Weights of a small mixture-of-experts language model, trained from scratch on English Wikipedia: 6.24M parameters, 32 experts in each of 4 layers.
Below are experts of layer 3 (counted from 0) of a mixture-of-experts language model. Rows are named gate (a neuron's input weights, with its number), up (a neuron's input weights, with its number), down (a neuron's output weights, with its number) and show model dimensions 0-159. Each number is 128 + 32 x the weight over its row's rms, rounded and kept within 0 to 255. Numbers have three digits each.
Before each expert's rows: "gets" lists some tokens that make up at least twice as much of what it gets as of all text; "comes before" lists some tokens at least twice as common just after its tokens as in all text. This comes from a sample of Wikipedia text that the model never trained on. Tokens count by the router's weight.

# expert 30
gets: "s", "ing", "ed", " first", "ly", " new"
comes before: " of", ".", " in", " to", " and", "ly"
gate0:129147135146171094118168155126101130076083111112136140126146129056152143156052141130147133133123097099040132182127071111117121120162124165162131077150166112154090098133132129139173126116148153142171141123124134100127120098140118209101203152102157073145155147089131157133179123123168089152149114153111098134132081158067171154098122083153158114173102142105159135054096123082090132138132082070147106141122105170169112133126044104131161212128158175167081082099080119150177142149114106
up0:169157113108098082125119076105154131093115137175114108204162096145106112092187133104138145105111111112155135102137108097148148141081145125094129107116179184200067091100174155084131119135110158103138099144177142109073136079146114155172174162141106112109154107128126079107113102092088105115177153150140141122092123110185203091133111167137140107120132169130134156137142119201140146094041140161141131143088100072139139082180155110194151136100123115171087137174057109135208115110166094
down0:125171145168177137118099137100158152168172178155102109091191100100224136189101090076126140108121107093130094151111170159159126161154142110121146128109135131167123079066078115134120152163150140073088122126195123069102140106127143094165156144160109117102130157091175123164084074122141072133080107190144125100151087122184107201157150136136110130094113154110137140140077129061156095130114125083073145172150095155170122067156148081153134146116142128147132152057134074132169144115149106

# expert 31
gets: ".", ")", "\"", "}", "ho", "ha"
comes before: "\n\n", " The", "\n", " In", " He", " It"
gate3:141088178079205091134093139121142098159169128129129175158142066155086147121125137117123104182127136096144102132130176187104083153096162094172157139110116143122120106136119095106121123136151182080171140144069126117122094155177138109108104148163133141142093120149090163114132156153127179096126181147164141113199188122158125119092112138095134166129125043115077112112156102159145156025167108134139130179061157109169093135114131116181074110121127095151117088211105126072188113133109110
up3:093140169094169081077136122048151108136115119150175178122117131139123099085100159113149104172118191129136167172150173192131114116105102186089132122122098127054121064170075148086151123134150165099060134118114129094149186130104176155132148124110088101103103132110155123112175090132123115173071168152130098122125151102110109151073144108154164135077125126166118161093125147111130168119153077113188167103142114143160087077141127219205137085129142162087143122125138112127191100130080117
down3:109095098134174088134104090117116092162145155090155134114164121123089151160156108140136107108133167120092132037125172149094114154138094114069105166108180140106100153137176151160161124161074165120163165100142041112146090109147146107166114103113134124116124194120082070124116106083144090100158175133072104131165155116134182131163094100168116157134170129133160076132150128065101122119157135075140087104098120135149157099158149244114149186147145097083175095133160182098141107112182135

# expert 6
gets: " 1", " 2", "2", " 0", "1", " 3"
comes before: " |", "–", ".", ",", ")", ";"
gate3:097079129133106151094112146114132127117151189131070113078121149129108107195125137170109132200102128114206174135087132110112136113139095103111153159061134085146134183086103128182152103049108114192128114183114139142158138139151165124135111155108169107079128144171149162134164104145203165128137128091144128168129113062179168137123124118085150157062103112097149115151098122142121116136101073126133098153108123145133157057155107079127133133103083194040157126151070139145157162138071123
up3:125117128113109189109138133110135193147111147110142155122122167162124099162141099147139198149107071125165140073162118096154096096095105160100089200130134151092139089172205117143111123078138073095100119167091129114161125138165158108135052124170183123130050103128145126118112130102209163167125164107085170157170096088195128092129127089104149129149135189122129089129028113168116128119109183127125115150104132141099118104123141068180109154141162165141084117087107119124163114147098173
down3:077088132156124158100113155152163119175079131147113110166172052098124138080134079176105106136104070102141161110088107129131124157120162143162107123144145096190095128135154092158180160135105101138154154153080164114148060112136094171120153111128105129095144146156182105143122078193070155128168144144121112194144064138087127152159145112098083129070088143097125115134169110160164085100174164092112095128106077164156078140137193061111115169171154098142098150191180157135095146107137102

# expert 26
gets: " was", " is", " he", " as", " it", " were"
comes before: " a", " the", " to", " in", " was", " as"
gate3:108136129126183128190116159124098146108101136103141109121094056095119149201133104097121054141132114088063097120142115081078102096122178099148106146120151114158119113117065180107110114096126152138148110176124145178183138145125182095084140141179133100116128137088089130119168129116144152115150111169109132134066182124099037149135124175103113141128138125105133084143103212075131077123099076180139159077168136143136151166123106129189156087172155121159136157159141089191146075148168100
up3:110132137144146132068199102168147145100090132099131154113126100166141169170163131075134087123097157100123180088168102113162166090119144143118110188116125101048110114051191081145109130111137117137175072128122118120133110135168130084162110154103162144134114106120141168138162081135125087161186107101087104142171175126177144137125124174094059174163175150158138105195129073154154097151151162132134083151123128110094181091089106177192158059061146106129147149122110111118113108082125108
down3:145090093063098135145156135143187155140065136108136183120098137170091132124112116150107126141177145133196126178122185195086131101097138122102150169148114167133150148108202137139078149175089056112102077111160159130091164159143105129146078142132099103127166189089082089149065061113154124114124167214175122115095165041106138146137136119103158131090114145145131146151073163133178150140112091089130097111173101167081103142145102147121146103092083122149127134093119141111111147153103152

# expert 10
gets: "\n", "\n\n", "|", "″", "  ", "t"
comes before: "-", "|", ":", "=", "The", "In"
gate2:174163165135101117128082132176116111097174147135123131125087100154123121056113146166127106065081131065150132106172111107123081113150110118131200143093181191173110066160113114167106135109151127145172148074106157083129137090154094141128063178087110183163107121081100152187132156121172097159156099112206158126063133161112143189102107134192146132113129123123134135140125187123096156163147155087100103138116090177125120086109130143117203159108134100112117165183105084084122103113140125
up2:150073125107161117096136180123165184142148099117092115137134199144119098144083107113102166115171164111159141071143082134083163110196146134159106211147114176139135115124095109143145201152097157171116115191174083055136109146072156073084156124115122172128150107134111137158134138121157163083149174134078132113114140178121123170135160116110162128142133150110176068155105126046156146102079093138086182134139073145103133099118131145105104166091100119069147151062113145119114081158140109
down2:113133087091098082166142095140132145021097129150090134194162127136053142106117110177071148147129163145145112080102139139135174115132120148099112136115147100167136124176100130087093113090158126135103150128131115170170151071151147124110227125128100161157103145151162166093096147106177092081164116117078157165129152164100182124089122128093097171176160040126127111136086165148089121179136113139168071170143113178094176159087130194145094119105144125131072115135127098127129102105132141

# expert 15
gets: "ed", "d", ",", " \"", "s", " up"
comes before: " to", " by", " in", " the", " on", " as"
gate3:162097119126119074147096136165115139080118064171129145146188087076170066117139126097164124129084088144080173065096209125114089048129160136169153117114148118097145140118124155140122158110207114113124139124130067156157154091190146151126125121132092085176162109141132146142139177183164148093108093166161155116159119119122128122138136096121144106130153079128128127068101123080081126129117133116128148184161145154133146110159103071130093241137119174084165183104137134163134084106116103
up3:104146090101154092170132138105185081173087132136127118150170076255069153172068124112121127152139146107099141122086144075075113102158137071117132140176120118148143143174096140165089146137141128133103160145129154087148079135099115121097150133073100096162198158117174152168130149089189163172147118097113143106107129115142154107188135101195097124132115130131109204132090098152133137109171116089130135087119093177122108148101133106157194115140092090121104072094139087173146152116096093
down3:126097115141143084152055101161158079084138127142114134122159090142113101140168072095098149155074123154101132118122157137162144111187097139167146165072125134163150146132154142088141160207114150115126114144122095177129109182153189102123135161146091061123085109171137109117091096159187104107136093126127167133216109114129099096139044205165097065077149129151096142113181103098138136090131150110117089138167164140172082179122149142119149124148147105111080156067174072141095100122130124

# expert 3
gets: "\n", ")", "o", "de", "a", "co"
comes before: "|", "-", "a", "al", "on", "o"
gate3:150092077098156131097141161112192118130132171194168072128110107089176119141151161173068138081093108081159131071142153132158080120072078155106113177120152140085138161127053086079176163143151126118145049137170094112137125107138113112192156181095128119120131144127105133155128152142145139143112101169134149164117125165148149082082131126130086076116156112118154130150169097112134126163159134050131121094077106208128099132114196141173138096102091136160167142117088118175196099148121132
up3:152143121092127154166102168094165129098129127182198122191142107084136152099086144083104122225097075122116176142166075115129179084129138140144168120116187105073085163152147117093060121128120145141155162124094117061160151127183083112144090131180124074137135159119111093129124128160137143123103176150114118102102055123109144132154168088103137098106118121118168138163163162067126149136138098139168152146178140091074132163075140132139144112092101163153176147051113123174090080095133157
down3:110143113126079176070095194162158106206160116071173197141089147131109137144151187053093160124110107149094109125180127162155119118104111140149106160110156136147138096165134139098120167114138070114148137119141147141088063109125139135213119126130105065133141050140136124163155112163071110128145117114130152089108138095122136117153145119107144114144118077113145180084128098171125147083128129205093163162045121134068188145154116090129141096151112068143165134158169112155155088102130092

# expert 18
gets: "'", "ti", "ta", "si", "hi", "ali"
comes before: "s", "on", "d", "ti", "t", "nt"
gate2:155133080184084122158181105131191150167173170067103111139100116083155066204114092118048199132135156132142145182094114140114155091155160136180195120144100109198112117149132142155152182133179107170123091098120147093142124103083137133096129080167112119124132173114116116135148125151182190108090102118182139106162180126095108128129080175134049115087129096157167141094137118109098082126123184170089125083089161085123110147108144103124131093151140125125136136128177103137146134101121097
up2:103090135175158176107154125128091154092128110150100121111124139169165135153092118156104147099184136175061139110161066142178144125108180065158202116123126126130107173136115126203154135126155156138111093107129128143132212171108072112141066077138166090142120076117102128053164131118069122141123126111121117153096154172102107153080077161157141110110125119123130183036148152133094108117184164178127132096146102136155101106136092149096126136033136135107123124130068163169151141131146092
down2:115111125162176174130109147170105156118139094174109149118190132099129081168130161148148058125103155102093140132079118188125182110126158085111129112144101130139158092081176048150088137157128136129161125119134133138164182172108083097150133130117120155161110108095142102113213088110092154175173111107118138108126119163149074196139095067077152149122094114142151145122082160105134123116046082106072183139118157226125166130150120121138138136083144104125168113105174097110158107148061112

# expert 21
gets: " |", "|", "  ", "=", ";", "–"
comes before: "\n", " |", "  ", " 0", "|", "="
gate3:094061166099154089143136193135159103144105186134111101158178091093154189176095165131126078111164093113150140121174161102178076080078120131135150166104169147123104142118136170128193142121099110121150172128073161079107067125106163150114108194062099063128132123093142074116113092137192142107109136091102125119085125122125132150147120151108175097162086154141167150144120072154158125146153117150099180171141150113086110159097126128095207126108149134105174046142099166121139106116107131
up3:044101120161102124128172093136176132121175128119094114140144129102207127120174114168072107124140155107158174168037109102067099092076157056116145129131148141082167109135152136170106133146145124152146141165127142161149173118102151113136072151172171129103122116168142112123054114108110155098121104154105117168107110123142102120140097148122132106124152142142137094071089102077077095141168139171098155119109133169075088161105143109175144135129252082148144152121118127162140178174082108
down3:068105120112199191178121165119088178104135115051223102145095129101137088094170159116141114094123153157144112133144192173139114116136104093176090084143107132137121148110114053116139102128173117134138103127127141140134141076115138140109090134112171167140132134163150101153109133136145172114091128094154137117092121124102150183178127138164161124088098126143175134074064091113114106144146078093077161170099166110136183141107144117116192170103110111076204117165140092146098165097105047

# expert 5
gets: "=", "\n\n", "  ", " (", " =", " \""
comes before: "=", "\n", "|", "The", ":", "\n\n"
gate0:116150120148149093164143117075186096088147130093088164126111108153150127167138110164110126124107164131130129113145111134186150158176134112148219127198177143078080161147104109103151077106124091106160159135183084126142140102121107076092152145173211128125104192067105134118132175136196108105151170153159162154158166187125084091147153090140129148139125095167148104088106069103157121093070122100113083096101153139152139073131101130079142085093095122130170162163139107134123048097141130
up0:113101083117086114146155148177124101152125091153095089195114060047112122128153101137158059159122076117113141093132097080127114151116127152136078097119180080062117092107096196110216151126163132126139122122149166109163091145122123195056116165176108140137081159134157135181116125095129098074162145161148202154115126157179130112136081147111136156173121148108188160152095123128178132155135149141121146097140122124110171100070118119149129139127130177192072159149138120134106133181152106
down0:110102188142114053178180146112142164175111146143111086106154091120060141080129113131168145115068120125184118098116150158178167121098121094121153172137088175116134101105114092143144175146151139129090142107112141093139099070132165147108082192161087098141158117142136151144136098130170104071161104105148112133094116120060105048104158079140083105103117157162170145158152156180139026150105146150126049148127100106146121173159139082151124131122132130116151085136144161131118167193183141

# expert 2
gets: "-", "\n", " (", " \"", "\n\n", "–"
comes before: "-", "|", "The", "19", "1", "2"
gate2:138130114111110153149183173158099133182106182090138146098147101151131081100156125131135094110137071091060088155132165124177138144094122189151093102182099166146108092157166126174158098129159127154098151083095095169141143041135118156170103123088055123162111113108133169114196127101123131161163119132060120171103103121123124101160115144099175154129103138087112168185109134139101157130102107118115142103131151116160189154122176122167116084149110178117030078085127095102164106079175146
up2:156120168127091164146108126165084143147167120108090108118157140109152159115163109120153110178150135162163113106130166137097079107129123138088150160102092055122148185176132100141084127172107114187173153086072155158105165158093089114132066137106102111141111074145172191119146155157126199125177126156082128112082061169140132123153097081163146096166150132152103096134099142117126088170131123037216137113135075133135082095147095151151125124081099143058142127105077161096175127139128149
down2:081101168106114156130141117090166129094197137149177120157184132110114138120094121180119116161108117154065162171113158106118178129164106112160154148152203156161236125082105150112071087110091183126114088140130122108062120176137055107062094159108159174122106158124071130137086167121128080144117119181116113187110108157152169129138132119124159080138135111149088109135160110081083143116149127149121139055125103072133133157052168116075127130151103116112134169147110126158094131143107137

# expert 16
gets: " in", ",", " of", " to", " and", " by"
comes before: " the", " a", " his", " an", " he", " which"
gate2:158072147113120145130092081165078092084141146159131153139110158131118121159121121127137115112168188051085115163136077089100123152159172188115144085110134117127152110142193072141133150140101145138137120158138085085100138096128183044192103104098084139160172090111146125150119143158139106133105136134125164105159130117074078126143172137101225106109147143093129113134192167088150085100050107141109157103132179133173110147143114092163092066110129136189135117126118086186175119130121076
up2:162097099138135063101090112163160124143179163149072107149074195176076117114078143105124109115104149182108123142160126086128123141188150160097117123125063107142090123116126099114122098200135093206134057119147122154200116113135136108122143145147079108143076146149163145129074093094218129134142151110075142127159121107115114143187182164108107140159136180090100130101120123136092118088128118096163146125214118116144120149090126215161165119094140101158133141129154111144127165088100173
down2:108130152078160119125161094191096107082161149084172101140149119109154141131179122094159105131137150114070090177106079123090146153143135137148174171110100160152153122063113157175118119120185100137128067137145141104129162169125106116125165118144080120072117102112057169077082143148093083141147195161127211128108190128092088150108175124133197124140141092119189113137160118105141141154119120167157104109146097106114155100146065140143064085110136144124176130139096171086041139157097137

# expert 17
gets: " |", " of", " to", " in", "=", "|"
comes before: " the", "\n", "  ", "=", " 0", " a"
gate2:179154144136109109114150094124065095154155091118162124110139157087090142247165156183176107183148126119135100161114130104118097169172123174111141115068096152066131157144162094116084132186169123174103192121084132116117128164139127116113156104113138130186144110146068120102070089121155096195129118117171145115104113147147162124150083084161118076143087134115131132131072099171122168089100140152153168158147114128109112114107119084186143140146066062151131075129122163141185155100133163
up2:112143146128119123121128098108116138093163111162131174091144148070133137163115227107097167179113091099198148133180103096126123156065162158092110077159121112076171182107125097097156125100172088158116092139126191140153111173117122139152119136089103138166098129102077139088096120112106116196154130188146112118165149092158156067171087177061136127152132085140175156145194076117129162147154166106112091100100134155119106123112153075122102114119076173116115156171063099116131169155104156
down2:132199124168147107113108109131141116112116159158087114096137074126167176090164188104133126129117144122186121079190135166115090152176152074147095132132070126128121133179119136095133099195098073143117162116118152088073166117096108073136128150111116127140088087104098099098116121196080194162085111064114100101134114141094159081143114103153112126094146169129157155130205097181155113143177136089174057133115131123143146181166130098123143104165112152227140085089152130152117134128134149